Below are experts of layer 7 (counted from 0) of a mixture-of-experts language model. Rows are named router (the router's row for the expert), gate (a neuron's input weights, with its number), up (a neuron's input weights, with its number), down (a neuron's output weights, with its number) and show model dimensions 0-127. Each number is 128 + 32 x the weight over its row's rms, rounded and kept within 0 to 255.
After each expert's rows: a language model's description of what the expert responds to; "gets" lists some tokens that make up at least twice as much of what it gets as of all text. This comes from a sample of Wikipedia text that the model never trained on. Tokens count by the router's weight.

# expert 7
router [102 109 114 128 100 123 105 143 122 118 140 110  68  77 102  74 129 153 159 135 110 183 140 127 177 156  83 133 182 135  83 141 138 125  67 122 124 118  62 165  79 144  92 166 147 170 190 136 113 118 190 139 107 169 156 155 152 149 148 145 119 127  89  98  45 147 133 101  62 121  80 173 140 144  84 148 104 114 124  99 173 139 115 139 122 152 188 115  93 159 163 143  94 129 101 166 121 122 156 131 166 199 180 125 162 142 121 165 107 193  91 135 152 144 161  98 142  72 154 113 136 172  63 101 119 145 100 119]
gate1 [162 135 161 107 185 157 150 166 148 125  73 117 156 147 126 166 192 146 133 164 126 213  76 160 132 153 174 109 152 183 161 159 109 103 110 150 135 131 110 172 109 102 119 115 129 128 116  99 185 106  80 102 148 127 103 177 163 131 172 143  82  93 143 133 168  93 172 143 108 104  75 101 112 139 162 167  93 171 128 162 155  97 101  85 190 117 168 107 144 175 116 173 113 106 115 133 172 152 127 135 149 143 157 119 156 117 166 114 121  93 157  96 135 112 151  96 157 117  79 195  36 107 188 147 105 159 123 145]
up1 [132 130 134 138 161  89 118 117 146 172 138 113 119 165 132 123 133  91 145 149 175  85 142 152 105  93  72 155 127 134 102  72 137 113 144 102 141 167 158 119 129 131 200 133 181 198 133 111  94 107 110 191 114 119 112  66 102  98 118 102 111 133  60 149 119  91  45 138 145 178 191 108  73 135  64 110 124  53 142 152 144 169 118 151 133  90 125  90 120 131  72  66 111 118 161 192 130 118 178 157  67 132 102 113 104 134 105 112 152 126  95 137 143  87 129  99 147  48  91 139 122  91 144 132 141 141 128 102]
down1 [169  86  88 166 176 192 105 120 149 186 154 115 112 166 122 111 141 161 104 209 117 205 165 142 120 140 108 135 136 123 112 156 121 169 104 109 156 123 190  89  83 165 133 163 145 101 147 139  76 108 142 166 147 153 106  84  71 182 152 135 145 113 138 103 180 105 129 145 128 115  75 109 136 198 149 120 105 132 138 155 182 129 116 112  90 101  81  88  71 147 119  62 138 116  96 132 102 134 127 119 116  53  80 166 147 139 118 144 153 105 151 180 175 113  92  96  72 134 135 162 144 129  94 153 164 126 138  85]
It responds to: Comma after names. Commas closing a full personal or place name in biography openings and lists, as in Gordon, Watanabe, Bangor, Maine.
gets: ",", "a,", "e,", " in", "),", "er,"

# expert 28
router [106  90 125 146 134 148 144 156 163 147 170  52  71 110  72 150  57 119 143 155  96 120 130 116  74 102 122  99 135 136 105  92 136 126  68  99 128 126 148 143 100 120 116 135 119  91 148  66  93 117 113 125  90 173 114 138 119 160 142 133 143  74  73 171 109 187  81 128 124 107 136 124 154 116  92 101 129 156  61 149 139 166 104 142 113 125 136 173 118 172 120 119  37 101 138 102 153 119 202 136 118 162 140  50 152  99 129 201 105 117 116 150 154 165 126 122  90 135  82 102  66 126 137  81  72  93 131 148]
gate1 [130 126 179 115 129  74 180  93 102  77 148 180 185  84  92 108 112  82 158 116 134 129 155  88 130 115 139 174 147 100 184  93 128 143  92 100 119 134 139 173 120  98 137 101 107 113 137 158  64  95 110 149 151 104 122 121 108 137 207 130 171 152 172  76 143 137 192 121 114 127 139  93  78  98 160 189 149 112 139 126  97  90 176 122 144 138 136 131 167 120 128 186 166 123 160 170 122 156 161 120  84 123  72 105 106 151 153 122 179 110 121 100 155 183  75 121  99 176  99 127 118  86  97 125 122 177  59  80]
up1 [ 91 192  72  87 148 157 164 145 137 108 147 135 165  99  71 130 187 167 126   0 105 121 145 132 161 124 175 141 159  52 131 165 141  98 118 163 164 123  73 189  94  91 168 129 157 148  91 157 172 110 132 171 119 127 159  97 155 117 120 103 148 120  91 104  77 139 153 111  83 129 108 109 132 100  97 127 124 116 119 112 143  60  93 144 129 136 100 149 119 202 139 141 146 119 151 167  77  94 153 102 118 148 169 107 140 136 124 116 113 103 105 107 144 120 113 147  87 116 176 167 108  99 153 115 157 172 126 104]
down1 [155 159 121 132 122 105 131 128 130  68 108 164  93 126 104  82 186  91 127 113 121 116 135 131 147  84 177 166 162 124 157 129 159  94 127 122 211 144  79 152 172 102 161 102 124 149  54 129 180 102  59 175 124 101 176 131 102 135 136 118 124 149  83 157  73 113 128 149 121 123  90 107 137 156 165 127 189 158  92 125 100  74 112 156 148 119 111 180 154 178 126 159 136  82 176 150 160  93 140 169 122  66 126 137 118 129 112 139 154 141 164 135 116 171  76 145  53 166 136 163 124  90 125 160 187 157 189 111]
It responds to: Clause connectors. Conjunctions and commas joining words or clauses, mostly and, plus but, which, because and comma-attached word endings.
gets: " and", ",", "s,", " but", " that", " as"

# expert 38
router [196 153 193 133 120 148 148 141 132 123 136 185 152 124 123 137  39  88 148 128 157 125 121  84 102 165 143 111 109 107 138 134 141 112 125 137 192 138  96 115 107 108 119 119  75  60 174 138 148 112 146 126  88 116 104 117 176 105 162 136 128 105 115 131 115 190 144 117 185 134 150 102  92 110  96 127  83  92  78 187 132 189 147 125 161  56 154  94 131 117 140  99 108 149 115  93 159 160 145 132 127 134 135 164 133  79 186 128 131 156 125 189 129 132 203  58 160 187  97  82 115 112  83 114 190 122 151 116]
gate0 [188 136 138 145 119 160 148 138 150 158 172 106 148  82 129 174 157  50  91 143 194 142  70 157 149 122 192 106 107 167  85  74 138  97 141 129  69 191  98 156  87 185 139 120 117 119 111  62 138 129 130 117 106 141 173  77 103  79  88 123 159 103 132 170 143 160 152 107 119 153 112 118 134 109 139 132 132 112 192 119 142 207 148  94  95 131 142 162  94  68 139  81 100 133 106 158  73 103 135 110 119 168 116 139 185 116 175 121 106 140 130 133 130 157 137  76 121 117 138  76 127 145 111  77 120 162 178 113]
up0 [146 146 165 150 109 113 121 108 159 142 151  95  75 120  35 156  98 115 103 130  86 146 104 193 148  76 101 134 135 129  88 147  71 142 120  85 110 152 126  66 139 148  80 129 120 135  91 146 142  93 117 138 110 139 119 105  69  81 175 143 118 113 185 150 106 174 140 124  51 103 140 115 100 110 159 149 165 138  89 139 201  89 139 154 184 113 134  82 146 167 204 153  97 121 151 145 124 109 132 150 116 108  84 125 168  94 132 113 130 123 184  99 127 128  61 127 183 177  89 141 138  82 111  96 139  96 171 164]
down0 [ 80 192 116 147 149 130 135 104 139 150 131 100  93 139 159  87  57 133 142  87 117  89 126 120 158 104 103 195 118 134 157 115 113 168 159 141 100 158  78 160 175 100 126 129 129 116 139 115  82 112 164 205 132 141 134 116  79 167  87  86 150 124 121  82 145 137 138  74  69 139 171 126 184  90 145 193 115  89 109 120 148 121 158 168 168 142 118  76 186 132 142 181 142 157  82 102  56 123  96 124 111 147 164 132 101 147 145  98  83 117  76  75 113  93 148 116 171 142 171 112  90 164 175 145 164 160 133 143]
It responds to: Geography and building description. Prepositions and pieces in location and architecture text, like do in doorway, W in coordinates, km and mi units, as, in.
gets: " as", " from", " in", " se", " do", "ri"

# expert 6
router [142 106 137  92 134 102 112 126  89  88 114 150 122 114 163 176 133 154 141 161 116 134  93 113 160 104 151 126 161 120 102 148 128 176  69 101  70 128  88 134  90 188  90 187 112 139 123 152 153 163 159  85  85 157 120 175 177  98 145 138 150 155  79 146 116 121 172  92 101  97 158  96  99 157 150 195 133 149 158  68 177 134 135 115 125 160 146  86 158 146 125 118 114 117 110 186  81 141 131 158 204 121 142 119 160 136 112 154 186 119  73  96 146 157 187 150 176  71 139 143 166 177 106 144 106  73 114  60]
gate0 [155 121 166 106 141 119  99 115 124 135  91  88 119 133 117 160 147 169  68 187 128 134 135 112  95 122  96  51 162 166 126 138 159 186 128  65  79 109 126 136 126 102 130 157 114 151 134  90  85  80 147 140  92 127 164 104 193 135 126 196 129 164  95 130 183 103 146 170 173 124 150  69 117 107 149 130  76 217  56 121 146 202 132  69  93 126 131 113 178 147 119 106  80  74 130 153 116 168 119 167 102 123 137 159 117 139 116 151 116 117  53 133 157  71 149 122 109 116 152 133 148 156 140 113 149 114 142 137]
up0 [ 96  92 132  78  81  96 163 109 112 111 151 157 168 148 142 130 145 130 138 163 127 143 200 112 143 150 162 118  89 115 106 153 139  74 155 110  76 143 131 161 120 171 135 148 155 102 113 162 108 111 143 123 101 104 112 101 132  52 136 117 205 168 134  85  92  87 111 166  68 127  46 129  77 152  55  88 138 106 121  92 110 128 143  91 194 128 125 117  71 106 119  89 156 144 101 111 163 152 102 100 146 111 100 162 100 140  72 131  94  82  65 167 150 119 123 171 130 151  99 127  72 121  77 109 110 120 187 144]
down0 [102  91  50 137 113 102 135  68 106 120 114 134 133 100 144 102 132 132  97  75  87 134 158 136 177 159  92 102 155 107  73  97 137 113 176 146 158 109 114  85 158 124 108 127 177 110 132 122 207 134 197 109 160 109 154 171 146 145 101 130  55 106  88  91 127 147 141  77  78 186 103 133 139 138  71 153  82 129 146 151 119 101 166 145 136 109 126  93 144 103 144 183 154 145  68 116 107 117 108 102 102 207 120  98 135 168 110  81 169 166 138  61 130 101 189 143 159 130 110 108 127 144 143  98 139 144 119 189]
It responds to: Years and month dates. Year digits and months in dates, especially the century part of a year after a day and month, e.g. February 192, August 194, summer 2023.
gets: " 201", " 197", " 198", " 196", " 195", " 194"

# expert 54
router [152 106 152  62 115  97 158 116 137  56 134  69 119 174 111 157 165 127 184  81  91  97 163 146 135 173 134 124  87 121  91 144 170 170 133 219 113 138  86 159 122 154 158 114 164 121 161 142 119 119 106 176 100 184 111  89 112  81 131 102  61 173 104 155  96 186 108 130 120 110 121 153 163 152 123 101 146 185 162 150  83 153  99 152 142 136 154 151 124 140 142 142  60  86 145 135 154 136 113 110 143 107 173  93 152 182 128 133 167 119 125 122 175 158 142 155  76 133 166  92 144 138 179 108  82  73  97 124]
gate19 [172  89 132  77 141 142 155 172 126 150 182 107 103 146 163 167 150 146 102 117 140 128  93 111 104  98  83 107 151 101 145 128 176 119  45 117 113 175 114 154 130 117  91 104 153 166 149 149  99 147 105 146 107 115  93 144 172 108  71 112 127 106 111 190 123 108 175 127 106 104 160 199  78 128 149 179 113 159 181 191  90 151 214 124 109  68 130 155 123 122 200  75 102 130 162 133 128 153  95 116 110 131 126 145 175 137 155 130 138 112 123 179 121  94 182  90 105 156 194 157  90 106 133  87 104  99 127 111]
up19 [161 146 166 139 145 165 161 124  60 170 133  53 109 151 201 131 107 141  92 116  49 108 105 126 117 129 134  82 157 120  83 127 126 100 159 135  84 151 165 110 163 153  90 158 125 128 124 136  96 185 100 125 128 121  83 136 113 116 108 175 184 128 113 141  85 158 134 110  96 173  77 126 149  70 118 119  51 107  92 147  78 130 134  77 150 148  84 133 125 165 155 145 123 114 170 137 102 110 122  83 149 102 204 112 157 116 138 184 167  73 118 183 116 149 173 141 136  95 156 126 146  89 191 112  90 151 116 148]
down19 [114 137 153 105 147 143  87 148 139 146 112  98  95 124 166 207 129 129 127 146 121  97  94 129 141 135 126 117 155 127 114 141 198 151  64 138 106 120 124 138 159 147 114  66 147 198 132 107  98 117  68 118 112 133  82 167 118 131  57  93 106 102 105 118  87 103 136 125 106 129 129 149 135  67  88 185 157  90 108 202  94 142 168 223 136 123 136 170 140 130 125  62  63  77 161 127 131 169 132 174  94  92 108 131  93 168 137  94 128 162 132 188 122 142 138 140  97 147 163 198 100 125 124 130 101 121  76 112]
It responds to: Sentence-ending periods. Full stops ending sentences, often joined to the last word piece (es., ia., ).), plus line breaks and heading closers ==.
gets: ".", "\n", "s.", "es.", ").", "y."

# expert 53
router [ 73  91  99 117 142 145 134 155 164 184 153 180  91 113 110 169 141 117  68 133  85  96 158 106  93 123  98 104 191 117  96 172 125  97  75 174 146 142 110 146 108 115 128 133  79  85  94 150 142  83 119 110  56 147  87  74 155 111  83 111 100  82 100 133 145 162 142 160 117  87  89 133  93 138  63 187 117 116 125 145 129 131 120 112 166 131 121  97  98  95  94 108 109 102 128  67 151  76 163 120 210  99  63 102  76 135 132 118 163 145 116 118  91 154 174 168 106 142 126 193 155 159 134 131 139 153 132 152]
gate0 [186  92 129 150 152 148 131 146 124 154 202 160 122 136 147  89 116 116 116 112 146  97 122 127 121 142  87 139 118 182 158 138  98 116 131 143 113 107 150  68 129 111 105 115 140 176 111 176 161 144  79 156  93 127 172 114 141 140 146 133 205 133  92 170 151 150 191 163 168 149 161 140 123 146 122  96 132 191  79  79  96 121 198 115 110 138 165  80 166 102  80 125  97 137 103 134  73 151 195 141  97 164 173 147 130 116  57 132 184 101 153 131  91 146 147 116 115 155 133  86 104 183 143 158 151  59  93  73]
up0 [129 160 102  98 189  60 128 127 134  47 134 118 114  82 125 161 108 117 134  99 174 162 119 104 170 122 160  68 121  87  60  96 133 167  87 152 200  80 116 146 146 121 160 161 112 113  83 147 124 177 175 108 160 108 151 145  78 165 128 133 163 109 142 129 189 132 100 181  86  86 132 146  97 163  97 106 147  96 168 102 124 169 118 133 131  85 153 123  95 117  66 137 101 121 136 139  92 118 186 105 107 143 151 132 156 141 134  47 143 138 166 134 112 121  53 138 141 114 155 133 116  77 146 141 137 192  96 111]
down0 [211 155 116  85  84 167 104 126  70 107 147 147 116 114 113 149  98  41 112 140 100  94 119  77 170  95 118 145 184 125 119 101 127  94 110 128 162 108 110 153 149 121  92 137 118  75 168  93 141 197 130 153 168  46 114  91 107 126 163 124 121 192 123 165 116 145 120 122 133  96 115 141 148 159 130  55 116 152 113 151  93 161  94 146 107 148 131 138 123  77 123 160  57 147  79 106  77 122 162  97 136 104 101 163 128 115 137 157 161 126 106 155 137 149 180 180  92 144 103 152 142  70  57 123 138 141 169 145]
It responds to: Verb prefix starts. Word-initial prefixes right after was, is or been, especially re- in referred, revoked, rejected, plus pre-, sub-, inter-, there.
gets: " re", " Re", " con", " in", " there", " dis"

# expert 59
router [180 159 137 149 105  93 147  96 134 146 162  75 166 179 126 101 106 136 155 163 100 127 113 119 125 107 118 139  97 186 159 110 126 135 142 126  91 120 119 173  99  84 153  76 130 106 128 169 173  63 110 109  75 114  89 134 144  96 121 135 105 138  98 167 209 110  85 167 149 171 123  34 150 119  79 139  94 119 100 126  99 196 131 117 153 153 105  81  76 134 161 129 112 158 128 105 112 129 115 154 131  80 120 145 156 142 134 196 184 107 125 152 103  78 109 133 157 122 176 130 144 120  94  68 131 189 197 164]
gate0 [141 100  94 105  64 130 111 124 124 115  95 137 148 211 107 131 128 173 142 130 177 107 140 157 131 115  73 170 115 159  92 138 152 176 136 166 129 108 213 129 156 126 133  98 116 189 112 197 152 117 128 151  80 144 175 160 148 113  81  94 147 115 152 189 152 137 120 149 120 171 139  92 146 120 104 101  19 157 138  86  95 169  82 102  99 164 148 118 151 148  62  84 109 115 133 129 120 102 155 106 108  67 175  93 139 106 132 148 114 125 131 152 165 120 147 136  73  86 128 109 166  85  89 162 114 129 162 154]
up0 [ 66 142 137 124 143 170 138  88 138 114  58 102 113 132 134 133  67 204 121  62 144 126  94 112 141 138  94 116  76  91 132  90 121 152 128  89 126 132 133 122 100 100 183 110  90 164 133 119 127 117 134 141  81 125 152 103  99 174 110 130 157 107 147  84 165 140  80 153 134 103  99 115 117 101 161 163 147 177 144 111 139 118 160 148  68 180 173 130  86  91  92  83 134 174 128 156 112 148 114 163  87  90 125 161 137 130  54 142 122 138 158 141  54 171 106 153 148 108 145 173 174 200  91  46 167 132 148 132]
down0 [192 193 137 130 177 146 132 115 127  84 165 165 177 147 165  82  88 105 136 175 102  82 159 177 131 155 145 164 115 116 104 129 184 105 147  67 161  95  41 116 103  93 155 171 123  90 154  72 140  88 114 133 127  61  64  96 105 126  95 139  88 127 149  83 160 145 142 115 202 109 110 161 147 104 138 146 141 138 165  96 110  84 126 159  91 183 154 122 101 155 154 148 115 137 124 155 155 150 114 139 136  88 113 145 154 140 136 173  91 165 144 121 100 102  99  87 152 124 113 214 152 143 150 112 140 167 145 144]
It responds to: Mid-word fragments. Inner pieces of longer Latin-derived words after a first piece, such as is in jurisdiction and satisfaction, a in assault, us in Columbus.
gets: "is", "a", "us", "re", "o", "os"

# expert 51
router [144 123  99 156 158 143  92  66 127 102 113  63 186 123 174  85 162 197 114 142 134 140 189 127 145 168 143  89 170 113 193 155 136 136  94 160 127  77 103 138 121 170  97 142 161  81 109 110 125 128 122  74  99 202 170 180 134 127 154 188  56 192 155 104 162 100 128 120  85 125  84  75 145 160 120 130 103 114 118  95 132 157 159 160 109 119 167 153  85 125 127 127 150  93 118 105 108 132  99 176 165 166 139 138  93 126 168 157 120 119 185  84  84 136 118 136 102  77 146 143 155  97 164 168 105 127 133 134]
gate16 [164 125 123 139 118 139 148 125  67 120  99  81 143  82 110 135 140 129  79 103 146  69 123  68 195 106 145 117 104 152 107 146 108 118  94 143 130 129 106  72 137 110 181 158 114 135 113 131 107 149 117 104  86 159 108 138 163 117  72  91  54 113  75 144 134 164 164 159 121 115 158 166 163 163 127 106  94 141 102 156  89 151  83  93 134 182 151  82 171  93 153 143 155 103 148 151 148 149 128 144 105   4 147 125 178  88 150 141  81 139 142 159 101 132 182  78  79 140 101 137 128 109 113 189  99 162 167 126]
up16 [ 93 196 151  65 111  90 108 179 148 154 146  94 154 170 137  89  87  94  74  85 146 185 113  97  96  80 180 160 164 164 125  90 137 145 116 155 127 127 117 176 123 115  55 154 129 169 142 132  83 143 133 114 145  97 109 164 134 157 123 201  99 160  86 107 118 138 112 106  76 146  77 106 147 101  97  73 146 149 136 141 177 115 102 153 160 167 127 125 133 125 126 184  83 181 131 166 115 143 103 142 191 164 114 164  91 143 104 160 105  99 145  86 171 179  87 158 142 128  72 164 134 150 111 143 107 148 158 119]
down16 [ 92 158 133  94  98 104  92 131 122  60 152 108 108 188 174 126 132  56 127 162  72 140 108  57 138 119 137 168 119 150 114  93 112 115 112 110 156 125 174 116  89 154  84  99 109  87 125  95 104 114 114 131 126 117 123  75 135 162 123 154 110 112 156 113 133 114 158  81 131 119 121  85 129 161  82 153 176 132 121 127 179 125 173 114  83  97 114 133 194 144 110 139 165 151 158 128 167 152  48 180 136 142 134  82  97 160  97 137 109  71 145  97 155 196  86  31 170 133 107 168 166  78 115 119 136 136 154 124]
It responds to: Name-ending syllables. Final pieces of European and Latin surnames and given names, such as Junque(ira), Martí(ne)z, McPher(son), Blomqv(ist).
gets: "i", "o", "e", "a", "son", "z"

# expert 19
router [ 85 114 118 190 132  97 160 128 146 134 102 128  87  83 113  72 140 117  78 110 138 151 134 154 161 126 109 152 153  36 131 132 158 159 127 130 145 117 122  80 152 125 139 127 173  99 124 139  89 180 115 116 126 150 136  91 101  92 131 182 155 103 164 158  76 135  74 183 171 119 166 131 135 129 142 130 127 128  74  88 116 154 101 141 111 104 119 146  93 148 158 154  62  62 104 130 170 177 162 162 121 120 142  85 141 183 131  79  70 176  89  72 146 141 172 171 152  96  85 108 107  84 159  78 110  90  79 153]
gate0 [137 144 142 102 174 143 189 150 185 168 167  59 139 106 107 123 125  91 140 131 129 169 157 116 144 139 155 153 135 117 117  85 133 103 154  84 120  98 111 141 162 129 168 132 115  89 125 123 150 106 160  60 130 129 164 199  96  90 119  69 102 120 122 174  85 124 137 174 195 126 164 147 112 136 126 129 125 107 127 121 106 107  79 107 113 152 178 133 104 162 138 156 117  97 139 152 107 137 120  71 103  56 142 154  61 146 173  91 150 118 168 130 119 178 128 120 115 187  75 234 124  93  85 126 168 126 173  91]
up0 [123  56 137 120 138 152 169 187 140 164 149 162 116 142 163  51  89 125 159  93 114 142 120  94 129  66  97 126 105  85 127  85 144 109 170 167 156  92 107 166 149  60 126  82 127 120 137 113  98  99 154 122  64  99 185 173  98  94 123 115 156 155 151 193 171 106 147 163 117  90 143 107  82 109 171 104 151 177 178 151 168 105  83 129 127 174 138 125  99  85 101  93 162 117 135 115 130 120 122  88 136  80 150 116 147 106 191  70 157 151 138 125 103 149 122 130 122 122 141  76 118  77 132 122 120 146  45 112]
down0 [138 139 118 152 115  91 172 172 111 106 137 140 141  91 160 130  86 158 159  79 122 204 137 123 135  43 122 134 157  91  69 172 132 121  59 141 118 137 129 130 135 141  94 152 131  98 202 103  90 184 150 112 116 115 151 128 115 154 126 116 164 107  97 135 131 174 118 116 136  81 107 143 199  89 145 110 137 131 186 104 120 134 146 169 101 148 143 116  89 185 128 110  93 211 108  94 120 163  91 108 174 184 198  84 164 152 114 104  72 118  97 139 157 171 162 113 130 121 103 165 169  96 140 148 152 112  73 144]
It responds to: Semicolons and list separators. Semicolons and colons separating items in citations, species authorities, chemical formulas and infobox fields, plus some list-joining and, dashes, pipes.
gets: ";", ":", ".", ");", " and", " |"

# expert 29
router [113 156 141 137 140 108 129 163 197 187 101 143 124  75 111 137 118 140 117 174 146  82 119 189 136  86 118 133 178  85 132 156  98 160 171 120 125 165 159 119 156 166 116 164  88 146 100 148 146  84 159 144 136  97 132 149 112 101  99 160  91 130 136 190 137 140 129 119 133 126 144 213 105 113  92  96 114 142  45 119  97 149  90 133 128 154  67  89 177 186 140 144 163 131 116  58 141 148 159 112 111  42 142 135 112 158 151 110  96 111 107 207 121 143 118 129  77 162 147 140 119 109 199 117 145 188 145 127]
gate1 [111 136 130 112 147 153 183 152 164 147 113  80 162 108 114 119 160 149 104  97 122 131  65 146 145 149 153 132 163 100 175 108 112 140  65 118 160 136 163 145 199 182 170 157  99 162 148 150 101 149  94 106 130 151 175 159  95 121  97 184  94 141 147 164 119 158 125 142 148  90  88 118 105 139 169 109 150 153 140 118 107  55  84 105 110 180 116  75 132  86 123 137  80 134 171 130  67 127 125 109 115 140 160 135 101 188 169 119 170 118 121  96  65 169  62 122  91 136 132 150  59  94 171 111 177 117 171  69]
up1 [111 153  84 154  91 136 103  58 111  69 133 151  93 107 169 159 170 108 156 122 157 130 104 142 113 133  99  87 183 159 176 148 161 148  82 195 102 148 179 119  65  78 153 201 137 132 120 120 153 161 112  65 146  84 161 148 150 190 123 118 142  75 131 159 138 156 118 132 156 112 124 139 117 192 145 137  84 137 144 157 121 147 131 181 134  92 113  91 112 147 125  75 180 167 176 117 135 134 184 136 157 148  83 169 149 129 116 107 127 103  87 105  99 121 114 160 141  74  64 156 123 159 110 142 126 154 193 147]
down1 [143  87  56 127 123 142 105 129  92 122  95 150 137  90 106 121  90 113 154 103 118 151 169 148 145  97 102  82 103 122 136 162  88  55 198 104 113 110 147 145 165  73  97 144 164 120 177  81 131 108 176  93  80 190 107 143 151  79 103 169 177  95 131  80 154  78 174 139 124  49 149 133 142 190 118 153 100 147 125  28  98 120 146 100 135 104 113 125 126 112 108 132 142 119 126 142 163 112  95 118 107 174 141 175 168 127 155 114 125 157 125 103 144 116  64 155 164 101 139 160 170 155 109  87 141 155  88 147]
It responds to: Negation, prefixes, coordinates. The word not, prefixes un-, non-, com-, app- before a suffix, the 'ant' of infantry, and the degree and minute signs in coordinates.
gets: " un", " not", "′", "°", " com", " Un"

# expert 22
router [ 67 122 126  48  62 119 166 152  94 110 106 134 142 173 129 170 130 121  56 145 135 111 124 108 105  92 148 140  73 122 169  94  68 110 136 187  99 153 132 171 151 118 128 104 111 178 111 114 128 170 174 124 181 147  95 101 122 128 131 122 154  76 143  88 181 142 146 158 125 100 121 170  75 130 152  90 164 145  87 126 179  84 140 146 101 146  85  85 129 193 138  67 141 157 116 130 117 156 124 115  79  92 168  99 122  85 168  91 146 155 105 135 148 139  55 130 143 150 127 150 151  86 167 161  67 143 157 140]
gate17 [111 168  67 106 138  92 151 151  77 107 135 169 111  83  48 193 144 151  96  93 150  98 161 155 166 131 121 159 111 150 165  71 115 122 139 153 129 100 101 131  83 124 153 121 135 121 131 122  54  88 173 110 115 156 155  94 149 136  91 149 124  83 100 169 153 147 134 119 174 105 124 135 162 118  65  62  45 119 142  97 163 147 171 138 166 144 198  75 150 120 133  91 109  77 125 105 127  80  99 145 112 123 134 112 101 147 142 124  97 104 141 165  88 141  96  96 101 162 153  96 159 146  60 107  76 160 128 149]
up17 [120 114  86 112 155 168 104 135  54 127 155 136 156  56  81 176 149 143 145 178 131 136 141 154  76 104 120 167  94 175 146  99 125 190 109  53 116 136  78 140 126 167 153 175 165 157 129 110 110 130 108 147  97 125 107  89 130 137 164 117 125 153 116 124 152 153 184 138 163 153  69 140 163 147 132 156 165 137 136  68 123 125 160 140 154 137 153  94 189 113  98 128  72 124  93 164 166 157 101 125  84  71 140 115 161 150 143  73 129 128 124 103 127  86  85 129  66 120 122 176 135 138  61  92 113 151  53  88]
down17 [101 116  87 117 126  92  54 188  92 127  99 152  74  93 163 123 138 142 151 130 131  73 134 155 124 105 147 159  61 154 123 147 119  48 146 106 110 120 132 113 132 198 166 147 111 120  97 132 134 149  96 115 131 132 128  58 178 131  80 175  73 101 110 134 177 153 110  66 158 138 140 160 133 136 150 115 162 160 102  87 185 123 149  92 149 108 127 121 140 121 135 120 190  90 136 175 144 159  75 155 150 141  84 145 107 144 166 181 130 156 155  97 141 132  84  79 164 172 136 185 120 188 145 122 146 148 127 195]
It responds to: Lowercase word starts. Lone lowercase first letters or short onsets of common nouns after articles or adjectives, such as f-ootprint, p-sychiatry, aff-airs, p-anels.
gets: " f", " p", " F", " P", " c", " w"

# expert 20
router [180  96 178 100 123 145  77 117 105 172 133 133 114 103 100 179 156  96 139 132 109  65 148  41  87 131 134 128 142 127 169 103 119 106 168 185  93 114 153  96  87 150 153 123 175 149 173 145  63  95 141  98 132 147 100 148 163 110  98 137 112  92 141 163 139  98 101 130 179 128 141 123 128  83 111  96 124 159  51 112  95 118 133  94 130 164  46 164 180  99  98 136 164 164 118 155  74 153 135 142 118 117 126 159 104 192 150 188 129 112 159 135 125 100 137 168 148 153 185  97 169 122 191 128 108  97 166 147]
gate17 [138 128 179  98 135 180 129 124  80 142  95 136 108 125  34 153 151  91 115 170 155  94  84  94 139 160 126 145 153  56 115  64 126 132 171 166  99 138 119 117 112 137 145 187 158 125 146 114 122  75  95 129 121  97  83 102 153 163 122 137  70 153 123 128 117 166 113 180 127 124 101 129 130 158 102  84 126 193  56 111 127 133  93 139  80 123  67 157 142 105 108  92 146 111 175 105 123 227 127 147 173  97 136 112 100 131 154 136  84 128 130 173 145  95 121 154 149  88 189 113 103  82 135 159 103 173 141 165]
up17 [114  77 149 109 110  85 148 165 151 140 112  97 181  91 171 121 131  95  74  82  73 102 122 139 205 103 145  91 129 114 102 182 133 120  67 115  86 155 107 125 104  69  89 192 147 115 137  97 145 110 168  97  99  91 123 154 147 107 206  86 129 127 162 156 160  62 161 120  99 118 152 104 169  76 158 149  69 116 148 123 135 149  98  82 168 148 137 140 139 119 110 156  99 109 143 129 113 105 105 155 141 131 211 135 131 191 121 131  75 159  87 119 125  91 190  98 162 150 117 122 158 124 134 156 139 154 180 120]
down17 [142 164 128 102 138 189 150  94 165 142  58  84 111 169 140 118  84 141 116  85 146 145 161 190 160  83 161 145 188 129  95 184 163  92 118 121 153 106 168 154 167 119  97  96 190 164 116 150 168 130  92 108  98  78 158 107 188 168 149 174 166 140 163  96 141  72 150 178  95 138 108 126  98 107 160 135 139 136  55  98 127  87  92 130 169 169 154 142  84 157 111 100 134 162 151 166  90  93 116 136 140 163 153  95 149 141  71  79 110 134 196 129 116 136 116  87 171  94 138 123 134 151 155 117 157 140 144 130]
It responds to: Mid-word Latinate stems. Middle pieces of long Latinate words just before suffixes like -ated, -ation, -ent, e.g. reconsec|r|ated, appre|c|iated, im|medi|ately.
gets: "g", "c", "ig", "r", "ul", "v"